python train.py --n_experts=256 --d_shared_expert=0 --moe_layers=[1, 3, 5, 7, 9, 11, 13] --router_score="softmax" --init_std_router=0.0111 --vocab_size=4096 --optimizer="adam_variant" --lr=0.00221 --steps=5138
Below are experts of layer 9 (counted from 0) of a mixture-of-experts language model. Rows are named router (the router's row for the expert), up (a neuron's input weights, with its number) and show model dimensions 0-127. Each number is 500 + 40 x the weight over its row's rms, rounded and kept within 0 to 999. Numbers have three digits each.
After each expert's rows: "mostly gets" lists some tokens that are sent to it at least half of the time. This comes from a sample of Wikipedia text that the model never trained on.

# expert 129
router:511497486560460528619494526519488476435535524431453479485477503539496516555526431493572431517548496469552502424486519502445474480448482456517518499431495507520517577468541486458462524552503539506514468476463573606477535448486478481435529499560556460517486543527523561535469502445458526584469537491543491505489491482462506445470527509533542456467450550512506409431525489481435514537511
up0:526475500541510524494458460558482519559446527586503472504474522483517474506480521503504543483545470495595480543475537503557510508539483471463495556535494459431535447540516498482497503526525409529387514511457463362536550508521456482525411529466437482566539536470556425483484446487518464560492510460487487537510520541418438455470529458486428504497523471444501541519522566508508495508511
up1:540372531550513497507507543484460521563437454586485591487505462513530525522503546549515455478438497506431504438483507457567399429487449424543540503510567469534527544552547477534515517542518463514501527521468597517457498478546514462512459571554450507495536513473513520486513513509558464462499530498521489487490463508494526490476499494542413399513536521568490467495464510478532481523500
up2:444557470508500509440543437460460481535471534451514454518525524531509497520525464461441559430491553500514478519443602547491494504461469499592428516560494516497484557499506498467512514451469494483485480502507589494497512539530482441480493481543431530507460555489535521526574517581532422478525542533495455539521416534457491438501541561529518502479408476505559471534454461580539462496444
up3:415455526503526506527516508506579459513399484472426452537562398433500580500494491515491597409534461524417531503445510479479500497462452506514460555472490515464457464500500465482529470513426469589554465528487554521461509521484530465499513541537517487521529581483550418462541510501506508501480542498494474548526425569471543539498520490518477537519489521492492491413527508476517473496550
mostly gets: " hig", " largest", " island", " village", " site", " next"

# expert 213
router:461507550491446520420442535462451479556509528540533515494475545598508476476557520473461538474417485487519504553495490470432517493443559484482498556498539511471464469433560516555520458465471532555525446477479570517478511478500537514534489509557425560517485457473541484459471417487483475474553600452566510518471440538550536524497489456471563522572520538501456555508536493504456531440450
up0:509452441563556513494436508557510472473514525525535489518535542469404585559432470477469518497474415507467501509545452532482448469466513446480524509471476572493473456549512503525597496467495468553543485535519491500498498472516530486472511468524548513505455564455433498507567548537576539514487518493503381473483511521506435585522552490442440458532416455496515496483493494495574529485539
up1:546469492494554537543579512479502552511484490475505501498513531467525490498503523521527525513493545488505529431437478481473510498452485494472517494481486426535567472550442503507465553530518463568481512485441507493494572481510569455382546505511497517460488523379573483389455484499566520499406501547439478568557530509457496484423460506509494528447484509546538518473429489498485570558534
up2:590496499468539499535594523592449554504458487495461469485531604514455509537510476589530499520535532502450472492526479586479509573509496486468460507518470461533548432469471463551438565573458456544490487484582435466525514495531476483536459445558441429509452505484529490497534529428525547533482486539450546494472470523494512423491499494476498464467430508503475519472441476463529483504460
up3:498500469539499511544537605575503516463441524436495477468404530445431538508430460493483443500556509493458525502523500479521528542543488556461476520538442554459499483532438542462467534473521505465517450479543423539436525587412490463480474540506506469440444482515538502544527479487447527553489484499464579538443510506529508507447534548450483474480543519413479509524484562532428510497471
mostly gets: " =", "_", " +"

# expert 139
router:506585498548545524457534519484506469488538433465499483527486483543536485549516495510473467526558497545439520474412456526517503457465588481492437525524485518455485509466518517449555564525539474547501529508478540597422520519564569485496476502466572467482494517458495574464473546536486522439495410475419463516515440523532466526544541472556490517530509369523453548492484547477534508510484
up0:517572477438508504550469535532546497465479503499480511536529498504506461493450405567441546509501486497447524518509462525497568556513476511557515457422481465571477473552497483493460498507454501535515597537488493427528492521494519476483525484492488457458482505496538544534449456524535457446536490557512479489448492491467544534414449454558597544433505499475539579435498485547511602536584
up1:478467413451490553524562482516527473480487483471526417502539513550426539521484476396498529486503558508506501455474510559500483532496487482427485480578546536530428470486485503449461514543500506619547494437502483512526501482532451573546521474469448469507531448454553497494536457494546480489469459532488523520456466483471500484527513475558494536527419465424549464522439483500575570513590
up2:505506548518453558544510483462453439502549468476532461517522477513514507505423507452535461502449460519583543442503472555423456518560500467495412531558509449500508455474510479575504479506496537509518532481488455562477490460536524527534484461471497510461448474520510528500521493432594535574495468577489495465528449501512585475497570463426453556527505465451561486472570459515464399493536
up3:447512485524493457531490502500454519497446573516517546416515576414490434446554571427520533515556535531511439479509526469497457538536516469482445474432517512474543501548474489603446431455519484507396499530529497546477486559433550484543520480516525577497452546478440528505541484465465505481482464482477523501475544515499452531500483581482404479493538542518511513487469521549554511520544
mostly gets: " FW", " MF", " DF", " FRA", " ENG", " ITA"

# expert 128
router:546474494512547455488442436495567507502495450500525493510456553532519501519443510534536503464508490585527494506530531524596452463438539576433467520457573523507487489483537570483470508519514505439496471476535481486469435535543503557438528526549495523498516406442473497490506426543452481501419541549471500500524466543495558517450548452526558490461507461564473598456535439466552450479502
up0:532515514566494514527490464564524507447551472474525456558461491541490522527478556430564543464514426498506499499541505488478464522552466509518498517568482558560485464592523555515579485518588500396476507460433510522487484529453437498483531516464398462422491485536495551453506505525480479523507480497487506512426475537523458496518522503430401407519514440471458513503512535495507460547549
up1:450420477501571542546467464537514467482528504410483472542517460515494550579477489451563452540434559485452508476497521534457529554542411495509487513554421493533548521528488509560468543454496486496494539455525472506571540514479486483467515461524463430482524514466519492542517568463510528470420441520415474479474552494460560479545513472508459431426478491451591468534469496479464451515492
up2:437521515511483482526491504583507488478521484489449449550547443497532499505509514494471564456491473518518515461574468485429533536523493511445488472495510613589517538493455546516527420565542438510425462455495463491508496507485511539537514494452545500516476586462556496410424472503534519523453527459477525489567520481463520502504535492498377496438488434442506545543488579497516519545533
up3:500544527572540509515489419485443518497469482537504491470518556539526529511506553486556426505560465513513502483494500479472501470541494491457542481519442468567559507518524506536488501502571501503531530475529478538461521546449449512538479539452426426397547447463445540405530521510536505489521478554486426488465443522450518563515540504389443452508488525472471443461424486520493500536589
mostly gets: " Released", " Died", " Preceded", " July", " April", " June"

# expert 120
router:544509532539473526469455531598438531561461426485455508511543453487469462462542543485525430507511484484504476500557542541566478511467571568460508478463477575511490460430530449500448494554501525531456548533574532489479549517482443534524439491506524464472577456482489447532468505403482486498460537560485545509482459540533552528537499503500561418518433504460518509412443500486520508522467
up0:531549483457521500502541479462496501559465452463468542527492481581550532488488498526454526475484487510523526498485481509470543475526530498601409487484504589496484463519485505442530468549505516472475573501486562450472488481534491482452547600481551519559498545574525554509426460485475514506443502492537500526490422506474596444471509584579580475502427458476434544492531445494526460465495
up1:452456489525456517484568549478472526432460474551490521508436475528480536528508512447473595544531604474476569493525463529516437513497477521547563378476533494502591525531497538536508488437405549489476556453461503479527524407503459484515483540529508545431473462529523464544497488497504508516463528483543406487466471537465524481484569535466462506496511520489485461499539455500578491537481
up2:480554529487493488547470520578530405482451560574601487544495545410516485490434462543476436490436481502523523466499521456503523470499470552539480523409472551504495513507500498409522432532418447500553524540422482491546454434546503492505510471518506533531512475474461471449472525571512500509540529542454536483612541484498457469493550512539477460507509479462493540494525524437495506501543
up3:497538473614453513562512579444459507504496438537455560475541462480547491586495482545503558526474505496546494464462506509514493497519494519535528501557513510515503462474544487576477493449521564487554513573496488525487486480486467506485499572457590568509476514496517584506530489500497493486490412449483472446419426479541527469530465561504520537562418432497527438528440429464511494511534
mostly gets: "|---|---|\n", " With", "with"

# expert 80
router:521479586475526503561529511548446524520519532428447462488556465447460421538503493545506464573500466497517512571553487488461449511567535514460524531463464533514472426477522443499477480520501521466434486559456569449502524507472445484512467476413517522544542515462492464475544487476497482455536543506554488572427475573452476468505473543563487481433450573465521531446551482473484450570478
up0:495465475497520491474471531505494483578540489567527500476457548518476517412497499508546453468442478397522477477548539474523455499493455446533518505510436533429434491447494538465349578525505433541516528477465525481493480493514541504581500513549472462456508524583561542536475552467570459468471496567479547507521555488504485558500496453545499421481535466509541540522526532501472502519528
up1:545488477502466511491478509486456537462548466516513468599544437432507521557549510450437430449511487446473536477492471569514489525502520512467509475432507494513443511469536527537710460545534483516514478460515493520475511523502509566449457503535515513438494523514476443548456501463532526453445446561475541445514566485478502482482507532471516488554452481499460503506477574514520510557502
up2:539384458474508534441489463448511470512587484583514557528541574573484479498568504536490445481478523476468527520489399542535427452526514454503533483515466460515454480542513501474516479486497461516463477466553597486559457506459481481502506496484447432491542516465450486473455475503558481508483477511479590468527520575494483471497529522531490581479476468476498430546463515599520511550514
up3:535460510504535491449457459566548469454467526493540544485579576470443482486529468529448514505535495508502545532431469534485493424526534542497515486520453496465495502536526496527529498474450522505506489485450489455571563390501506506461490507410441580557536461533479512463444496618564436529542468447523516515454440519512500507428533521476471476522494506435522529580465540487445481452528
mostly gets: " was", " is", " became", " being", " been", " be"

# expert 38
router:517551454471550556487462468499490526468535471483466489514514500512460522499550548559414471521583509519561550419476547513582569508477529483468526516508525515500485537462498517525524530448434465533509524587570442463531581465448461499462504506410537449491521550459509586502518530443412538548496456492528537437504517497477459537558512527491492527475439449475504491424499516436509497472447
up0:464436522484566477527527530587527486512472503546447502496492479508535454500493463464568569466448507486446528499532551490541439477510487525456562485490540561420505529469550492528506510509585533501492550447525504453531449560469411534523399495515455537454512403537536513449539506439479466562473535503481527575531470454549538521493466460589496508450518472449491530568514515481463514536485
up1:458571489458478529531509440512503508469457473521473456512510372491547496477459523488570549537528534545505564477571497494479533498474437436544487496518465440520488480534503557491438506624456476466460588510516492515509467456503467515477479470471469458471506507577488437396501499518470503476520561467479562517522489509543453430502538493437483538446480525534512491499559561478486591524526
up2:473418485459489450446501521524499489480526500488560464467508462540483572530504486478430492511535569526518534510493524492514516482488506455492554507542583427530458518515476515448524538466510587532449490546477516515528464434542459428513449481511544507500515516402439467432555544431533524462465550613522578487533517487518527450507508495613581525554482489481512474495513498515480501564549
up3:539522463453491510464498531443535416500558500589472579604504442481494533492433481497528514550428491533529460494535516508473448488485544532560479508475467517483538535488539453494450461430471428395486532544427513488440483512578542542428529490480487581473514475464472492520562465491503554492544498555533472426528515500510471544539518522462525484461499505514448548438514506493433510534531
mostly gets: " professional", " Best", " Football", "eball", " League", "ternational"

# expert 199
router:537485499519453525543523519573505517520492510491510509494451516552464484441515522491508461542484449513450518436411538560547509550543567451507473497523480568550530486420525523544526566508518515489545457537564515469466468391488453485544553527523510550506471499434426501504443487558483521483446533539554462501512492533557447419501496505438479518411495555504571511524483535494422493582468
up0:585474428537520439539567479591482492513547506453545507485483494435481524560531538489514594506562536442510482442498509503540557437525434474545479520480520548515482443542393478471497479514425501444538490456539505494465495565512514388473547541413515438486439485513530447474485563494529492425456527499485494508513508439500487485492505547524571533499505480494501515510501490483512512436547
up1:476540458481523442415480490597450569498490595567577497512558402518570486536537483438502496466401442548440492491504525483516529499443570477482556527516512528523548501485456486523448491508540505478501463469500469443495532500510484439496435502503455565459455530546575455462507476530552500541444490486458487479530470488495499473481555540517574438516541541492473506480446451535492528494534
up2:470414589560561544515522429484538486547458488530455534482493443476417472573508491463449538496567476596470551440498565504469488490484604526498533502466448453552446589519497467507481479479495515532469555511494519488552539512539504474562492502449499491499505515503513514561499468422461457476427477507488458434505474470438491551587496473501461490499522476519499467515539485452537529476567
up3:461528591534539501517548548516455534456528519552492526445529427487452500461481541420455479498499534525553483511572436467469472550577490535495568506475453458514527549495480505459505500539523426468546460495438489573435505543545493413458466547572536497454533520496467516451502473422474452533518455485504527460499435428493549467480468527514474545582531481418493533477478484511503554492520
mostly gets: "ating", "aking", "ising", "ing", "ning", "ering"

# expert 186
router:458527504540488528545452438467535507521424516482434459498542552518518556439503488559554481527534506510513535433499466459480471480551424512460429488551483418566516508496482504541423552508468492511506473516445539503431574438459432446528542512495479430460560538545511557531503506494480575570482542477550509444515521576481451508450511541591501518482444518495484488437498469481502499547518
up0:460533472458476477515525486561500413488444457476567527520383466450553463555514432466490446568540434570449509489534466526504453424498541420548494504483552512461548566566466495537471562446437490459533511600512487577511475459497514447499546501458437514459504492477512489475547567504546488504541475512507493554446462467485486478475518473520468499506539534502508489530529553473519533482453
up1:504452524485513555505507512558476417588401447459513539405505493511501473511545498577498507473494555482484516548435517494521532469517483594443530486502505482440446475471450502475513473463424470521501571509538420516508509412468499492561499484465517535561530530506477522541489462494483485434462530469452462493537538476513569589453482491491509458562434484503543484552498469451577542522513
up2:547470484577524524499529495528504477447518524555438486393557477520509540469513497517453539534481582457476482388498505481550504492519497481511532492561540494526487396532467459590492475485535533530517507462558472545460403550525561493490516512457484471509585527455475536437523515531549486463478563479448489508446473476522547515452433437435484518527468518520517443546534515528483468544451
up3:529475508502478454558536511562482478463497444415490528527493482554461510532518464500490404483535498550507525528553539514535500458474550468534432453472479518545561566495537574497529475466461517495505508442509519541516492550542504520461549577535399525501435468482394528600465504462531519483465519496512453524476474518506575536581474510505505500555446483469444495516575437435520443482498
mostly gets: " song", " film", " series", " campaign", " site", " book"

# expert 241
router:497498417422480513488462453487467479477487473492540462500517552457510457485571523585516529523500422497527584478473499519557565532554544499484452555461462496485465516538485514595466528535545482423506505463573484491466500487470511520447555482466483576558454439520485548549442430534563497452497484451510456527537445538518425536499493500486476540403532568549507432519515512477512476494491
up0:505558457494540563425462484489551545527536557513444471519490457513449525509523465451477472441562552512460509510538406585527525512490491474543549463462483474487524473451458466397491540483512490573452512530492455488529441509477531538506554462476535458500528581537480492534511459498552497445534495545447518559493528524461530480454481484528586546441504527400479503468569489552447520558523
up1:441503483402535502486455540515525424532539508477480547547499515530520576578497503465472503509494454501465513507509511569474449544492454503524530485485500453511510479482491496528525530541548464493495552467510525581512523493437561477432411551535578546451525464460469427554496608478430458428506440544492537461478535431498467511470509467535524546476512434487487580522457572500524524495529
up2:468446497539491464450488548547611538524532513477523462561476485469454497521458555470518492496482587450445415510442534518547534534603494508493511454536456496591450531510460527452491552503463604467537566511556518516538491475528497513502475507468513435459485479466442488460491526508456513466476522555454533526489539469504479506455517441466496526470559497474446514454560525564415541487543
up3:496514554582450520478534493516531480461443568467479483469555501523567501498552486493517554479494566543485502544541510582505466425571531484448475493489522432476499511498549501541480559538545475539469476505509586455462432549479486441504390514521520459524563491488552456446514481493428526520425533496535558496502509539474526490489490505531501501485521527537502510334500554527541493499506
mostly gets: " end", " Lemmon", " j", "ct", " Africa", "Ind"

# expert 183
router:560560464485478518527521527532432544499525487488403489430558536477549491530532465547514527513552508562491455471554488464538475406439506548486442520488482453475518506492523447550556494544558455484525497463543496451562551524479529492526459430494499486502498513558530490563579500512494532424453516473499533558427567448517528485480512509491429502496453499492533526561474590549436448480439
up0:534544548395485521447515461528445484471556436538510531506514559517498494545513504512451532493495408502419557530506466488439473548525488425519575419516468549568460516503569443477483441493491542501523498501485551506426472544537519538509507529460572617496511472530485409488463430541546506478527456505501483451507485531563473519539498529490525497563461498518501555449480459464497533505494
up1:502508435492515512546485432439521517568475508543511422529432505405496497485532578483529487503502413443530541513460510520544512517494490539502508498493384517568497486538456499495476439541553507488453482465522544498487483507483512486473469472499458495461515537471411479482522461505538507411541450520532477530480502587477465523532522465542526513540468461587568492509415510611482462532562
up2:442540431504559525541516494404476503492566475578491494423533471485513532517551476477445489488543481534502544459481462508568528501461526502490585497490532554511493498553488550518461475440529540488504492551430572503459430527482498441522536454492457513505575522495531550482593453532531557532457456503481429498506534538477433549498506536517531507506411450533500392514531513513558468537490
up3:529535494491566448526447502529447497591547449564455486549570478449457496555473487479469498483524489460514483529474483548506507494501453473476570436489518568557499419486485553424507420473461544507485498556522483504529497484501510548495512497374485520484456527514482572520602502486588498472496530419460501517517489539548518565470454513475499518424452510481446448514543478543506445523512
mostly gets: "|---|---|---|---", " ·", " •"

# expert 153
router:442532543592514529436535484558431535453450500547529526530458465467584496488499427524498514513541502478476521491485544489501487537500492551488447551457530530456547492521473522487461501464533505466478514457453441596416448515481527504499502501530529456519527431476514519433591525526519430506525437555461484543498426581447478562485511505488427472540543439559465543520458502509554494525545
up0:429446530463445498477480477452534484531458525467416543444474501486492417505484479459539489545407403559513530531521498479555531517543537476553488478493467520465481494531486480535507561445495597471498513544501535490541507561505536510551609433479543479549462512482402532431443503505547481479521475481538483498501547459428570537515519479451531455446540486504562540497504539471477531510520
up1:528499455484530546518455555502482540533493544453535520526504479532498436397590520505533484540487532431421471528481485485515555592476416466546524463454450516500480532575530555428503546533563539589485442498480508491466517438455524466511476473536502475472474513532477567557537523544542497482502490507531506502523460497476545491415422504514554464461545568420482493450521497457493543478507
up2:487547482441554466516424474551548531521470538497465534517486575408502523451507529521491475435495491419449507488572502530525512514525431473521471463450551487465526458515539514548518558455554610413505499515528464529457491473518437503508528452543513550445467467554529552515468587453485500481459499478518522475459507534421604494500453512580517481501508508517511493447532491439478554492530
up3:482451501515527484533511430500501444500479542438435548459484535538594483514581491526550497498512519556452503461540483560549604496529578480487439452493515477552512493462470521531565534505435398465442492462576497499486491544478467510455576527478446480491558527506529462523506579485498529537504464537432485537517474528522514483464497462511475449540436434441546487454512520498487460461432
mostly gets: " McC", "-G", "-P", "-R", "-L", "-B"

# expert 245
router:500471476457506548465536563547496513548530562502541475451466510507468532506509466512463465415491469492531541447490581470467472538429468439569545446456508507446501571463519484463507523520430548527420542488490586600536530396475516498539456510428500499439474565509577453564499524458474494539535527505520488527523541536482526494505532482527518441484508532503474461463527545506449568487455
up0:517454544443476524484437483477434465527481414505535627428528502525521521427522456572483539502474523494500483450520535490518487464495575492483538484503545549541452506515537480580549498499510463519490413443484536527529460464551447438457577528526515554555519515460480483502488468477542475504517477557489475488421493548435549442504480568504505588477454521451509474500501469524536565555508
up1:477469482484496501470536543443516528494518533461536544516509454539515497459447476486474394501492493563512520513447494525465567502508560512469466550507450517493543489512512517402541539472423444488559504555481491492421608565529576535494506603458518433463483484435560474492498500512544467495510458533522508462479475526580443515512463482464437451579521492456543454472423476489521469492484
up2:505621484574492498521503513455524510474545386497466490491469473479531503505516553481490522536544483456536506552459549482498454495515464495501436545481376488499397508483485499508403544462514493419479564507482462513455467499512529498482580455503578492554538518486445500549552505510574532494494495522504523479496452431478547436504538522430482473446452498468508462521517427526466546501506
up3:546539545518498456590538514535466462498578554520456470489471409485471516509507540504511478463544568509522485495527421471481567481511521511437467604457500533466565539483539527526533470548546508493406456449557416508557523511473434495545428503537514496416478502538498503480476539459556455511471422480464477495503477515487507464532508543514541480429493501518464453488423526526538490442453
mostly gets: " same", " small", " lower", " large", " this", " any"

# expert 232
router:488550497487481550521522470521522453518534502491465478440535541523495567475475473527512497498491423569506522483586508503473536492561426445482439447518505472530517514504518476555464522513481474490483478493452517414453520489466468438539430573472457537452520555504573514452457461504539596540501569512540501445540462537446446470453509540545527461521491526540463538453504574522458444611546
up0:480453501487527496524525461519520440508478486461561475518465448462546543508526442489456504586468503527462408455508520568517459474556491522598444499494559437564433478527417506541447533487525463454471576524537473486532478598473544494420525505498569516528471501514476429497458496560487499490515512436454530540471526438547567486519488478496482520424563479467548517514495521450457518492460
up1:417481470525476454504464523476520559531459486527534460545449524514525466516479487527554543501522535449450497559505525492457474513393486441548525515470523569445462455430524549506425522497567447458396516509511445474529477508548519516488441500530556512439489476481470395522548525471512512539461534491481464508428541502515523511422539566489521481510538543483482549589493490537421484546513
up2:476433537581539489494577505405510417484518442521511469545492500522518459510493499506498443544540482487541496449500489525500526483505543530473488582493528514537513445467424499499522557471468542474508529474530409540456445524544520483456498453478459477489522565535543445525522484482538497517567497570531466533449425420526503528560488430406521500509508444553515564492448518509588540521456
up3:502504498535484509480469541506506437503473484521527555452403478518532480530475545475508515511522468489509557493462432535493482521542487531428544595477508578422451428516545480498484557548527538475521496501542519565431530612473545436567475462459546482500552460447485560483532585497531503488482453515446518519476488425504497539503524432467416488429495484548519550510478497457476503446534
mostly gets: " site", " decision", " cost", " case", " role", " world"

# expert 250
router:502414512543492476428542539464521488578525462491558465459467517602509499487482444474469479526479486435495521539450502508500559435466553515480485534531461464503498522449515524417549525494460463492455463492435575586473588528557564472493502553449512437449468476540485490482481551504539429467503519492466466574499541578504518493539474504521524521555514442465482496532453529569442555491496
up0:458482481541541517484503481464420506453473438494449551580551489473496484453491560424511469507607509461577459486487474526545514454565516484502545480485380515467455496549418445482544529467583507537530515467522459539552434475553517447508552528502481473552491552454470479471525515441493547523512484501575557478499491490538463512487559475418518436463534505467499481500464459509490496527539
up1:556556459551537488539474519607496480433510523456461530539526449532492490484498509488489495537506431489502475470560504538499541481508526486528463459448409521533549499487510560490516484491503482544414542533506475483450490481517502406500462571471548495470493495551524513451515507484470592509448506560486499434513467493493542500471481564507542467489438522394503606405435533507547547530551
up2:467531541529535534486502467537505528462521549432452525564466463446454562501542435494482474506462499466533467478489546473496503414538434566560562496478446509489563484455510480530448497543541474463533450508524424472608469449480475441536500522511495549521471533523504504445470448522428515594504490549457483478495554471415512492514517488459492504506542521541522468505424389497489479568532
up3:446505479506489494516551478518506524490523465534504500485532547457454557429426529448472560488564513455462554483469450576491447507543508575447461491535525518550498494487453494507600468561524465566455458514492551465531443442491484496503464502490458478484450470431585525498554538501456544479493504443553562453439515518560542480499531482586579551499537524495546496513518522454467437438465
mostly gets: " DN", " Q", "ID", " IS"

# expert 55
router:558467514421479511429505546513460525486542525523541511503558491552473466443540483522546519461467537552502448517467519481447424543455529519448455523477535470451462480498540474563514463545490554441473467499521509495531561510508460485478406453555497457478560524467519412433495484520530459443588564459491550543455537540500478513479465568506523513614506497499531559523575482497478477500554
up0:490504485470562491558515463462559444512532552454500510488497516507461514501446437434453475565561480524529547470518550487551505453522445548448440439488397575471478591548478537489506491474488524476509510436530494547515466475442490565484520559483503467492458480501479498564559495510437450519539531478623487487551567479493500451450466515506521566454469506455530494429457517531492478537549
up1:474488490525518526426493542585458480562561516598408557557504532427467529490474464428512509498505467458449450467506558551524506524474502515532444438499467506556520489553422504534544461475566551526535534503547486500473440473517551463556513471484548512446545545408544485470506458506567539450541506532547550512547491514522513476475515495448519479532478453484476537432492527495467534582486
up2:492521446453521513517514556534430497512504526555447460446468484498441495494457461472562503436520422536424454481510485522482507484557543554482458480505446526483459475528466542520558500533568567524518518453528456496459442528554482507536557444514480495488550512534520540541534523484503501445502483501477502559479445525498532567409591421494526484417487455529519532500533545485365483539517
up3:476541464564516568586525453511528495452455463510442446511526498459506524527461477493511571520600524456474565410518575545484525485514503486523448426491448478577494432539463531473463527550496452521541554503484513515521478543485530462492545518502488498456442515503495518497535495469525593486429456582528447482488497478469545452476556473514525482461503442492557418461483505434446544529461
mostly gets: " include", " including", " These", " Its", " includes", " included"

# expert 13
router:517557515505528465486527440467531485492564467504525429497512495482470510562505483505528560556466575469496581481513437583466551509504529510485517466507456521534517525466500474432566554521473432549532450506460512545472453485557563434476516475515525567486452497437488484450475510548558515461510499498469441530536419434500554453546458426531522523514486439507547554429452478551546546528433
up0:535510479489485434439480525466437567502476467512495461494482487524526444544544479419544484520498393543563512497417547465490493489513513429519475449508577462482539472498500539513461485400481518475509558534480593414521568410490493452472562539486484507545522416481511525457492516538521489511441543508542561489555516492522474536479525484519560529474490581449505473521482492526485514574467
up1:485472490484504445525495558479476548577475525484452483506549453494483632522440504469464453519506460600520529444464525461451422508584500491527467483545546480505487447470479473528513590474637445468506554549421532483496514477514496520562572527453458498491502515513543516503534409524492506444470541532523480468504512531476526498472517470464519459528496532526480464497472576534509494552521
up2:498512479510531528478435538574407510548476545510540516520481498510582484467472422480482501478506482514438545482535452464467488436518578540435501448532492507488582488506493504586518528532505507488450505552508530465502483451448501546485555471477535469558507458538517556494468490507485506530456578464479440563456491497510526505542497495515424464567519546511523508452536625389475493549450
up3:490471440543405510489465509522500428466486480516502546547485508486455623479576504502462562470523517422482544463491461494562488538493461555452494493471574451501534453511486528479498478499532477492494447473519510429513522511457523530569531481505476451552467526492511499544544522494443552537413442437554527509530509581493563465503576463519504466514443462563492549417504547521464475505437
mostly gets: " Sa", " Mos", " Bh", " Az", " Dav"

# expert 53
router:440495542428466453516529479504469504472536493536509457452457468454526573458492466452536567512535562558533534481543495571493538471544554500483509497535547498457527450544489455450509485453512546529477535499436530593448414468518573521520541474541509480540447490460503495448589468515532545533462510436464491527507426443473506477520491468519478542495519463485526546421429444561547564522527
up0:568541469534511523515492546406488503529528484576478524458526449465469436481522488499509475463425479490543359479464519455507519445556525527477478474527494511554436558520489497525523428443568460552445489565514502443511537489503488551550510535470447465527488568471472489485507531611496557555428490477460523470527526500547489537524573441520488511440537513549508467468489467529476458526512
up1:504559480568547493489567528508574504467522511519520557491509452408484499512507501510538555456516485515494515507421558552484503457502481461506491504518436541435494510551393527518476518455581494465426427443532562447479490572470513504524486448504392470458454553438536434526502524500475438516520520559577527532499508547490539521439527531475507508571498524492468581470486504475485501516472
up2:525506525540384530549507569499452511509565492466566487454505424481497582511440517527476476442528472462501474487480518502515478488482536531579452493469504500544450563481414527532439469569535506522495570538515512477516519547488459593527516456475482524463521507506441506483540504577526456422481571494506453441516550529507528546516526493571566464532408503497512470510446454473464504466546
up3:482526517519479537539531517438479553480425510546454454473527505555566522482463471531432560522445445526432477524513549524574501531495507432540435461472507523475489478460485564493561532471467458622446598474512497483464481437484428426511438521510483474502455551519526521518448469495535423506494469506468500530525482497510560511502557465574455480549531473551488496470517542523525494480416
mostly gets: " Kh", " sh", " Bh", " Mah", " Moh", " sw"

# expert 35
router:460468521555508484484489532565450469483420461429536480535490411500537537478496451576501510568513537526460508503511489506547435500458544531542463488412490474440577555425514558505479448552501445504480540502512521561500530461492551546507495510467511499517505477584494470458551500464506423462428516510503516534557519501468511462514467486541432493584481467475485426465442516527542469591546
up0:494523594560503533506547487527453487448504502502501512546463536467448547517454464433532527461501527420506449465501466522496464441484484510443457458609610523505520505496482440539486490516501515520490517460444585516458480479435464516495466491502555529507492534469470451511520537528355526488448492481478516590506492536481547436506575461526459501511536443552512535502528539480477474429488
up1:363515523480528504499526428470533480479493533482488509498460548533478477512515447523482479460574504620565529533433458476477551455533534480539496421552484513552496504467465482511528574523483538491489518522470499538489537470482437427458603516539546527509453521521434434545457543497469478489552515480534551519497481532407527497477462470576493475480487496451515494592533464519522485497541
up2:553466474503503513414491542539490463465476458470514496471509490561509575483557527522559528448586510479486451521524455537536576482500543437479566484429555458531507527538483473479460495482472528571500560425471482464516472456468518383542470533448471547491557535529502481513420432546491474478489541516410466498531512503514521529477475502464521448465475530533529551441452537505509599527520
up3:490538503514497524513545449542503471536595534438471549523468550489472461515541491466568445489458426507559476489491445509476479506541454618510431422497472588451505548504504464517534501511462501461452482569466511460488518488483468524504539484416482519534554553473566535561525507525476549562492503526511477414499528479473468496594531554432480475470498470439580494526525513448522495506462
mostly gets: "-b", "-l", "-c", " wh", " bl", "-m"

# expert 9
router:479465531511520570436473514446456482514479456512427529523492509506501519524565430449512491618520555492492541546485473480530501518481465524511440578493468482508491560505507469517487531491496515446492446485481428556484449549542502470467539509480549504540516524444544603434555445495480493558529473490448530506506416518459457545470547535422454500505541416570467506562465451477515455514563
up0:479535482524491571509458583452551424420486500500445472537483518426507456505473476516472529562495471522537446504387496509502566447489496501535486510426544538478514494488484490526462468510423518467506537525533475514589557532406475504518495477443500515529445453528462569551471472540425495475504497517543502573438541550588484519462568487550507568483459515518495527527474547473483451513515
up1:502434540473479443552510548504525530509430563464505499459436500525517498540535471477504446456444531551447512483502497528552460495452486435525498452548458540445428450490535536413497504521571507440529560489500547452566457512505506545476459489561463551491477541481508416466540468491505505464497560529480512578482621495443541500432489489531494517524484479520581482505451535514458474579505
up2:579526440476516514503473459494453513530555466529429458556537478531551542492537515513455486517573525518449504507475422551502475519498536483461537532516478558500584512428492544430502519538489449594461505558501542466521489499486496493515401572503417488486484429503520438478548527536582492494523460469538519496427522535608499440540470496489529534485416485487458535488491501500521555469501
up3:411475518508459495527505557533522372496451516442442380496481475440489460521496473498540473521490573506516476433585544462515469483481534474474465505536503547442572529490448555462510554546506478492577463580532495548471544436468516528533548522486511481491499577518510507465471527422439528525478478535495535486482482501466488508455527472523486458478559527537488528499475474511440422557460
mostly gets: " D", "°N", "°W", " O", " M", " Win"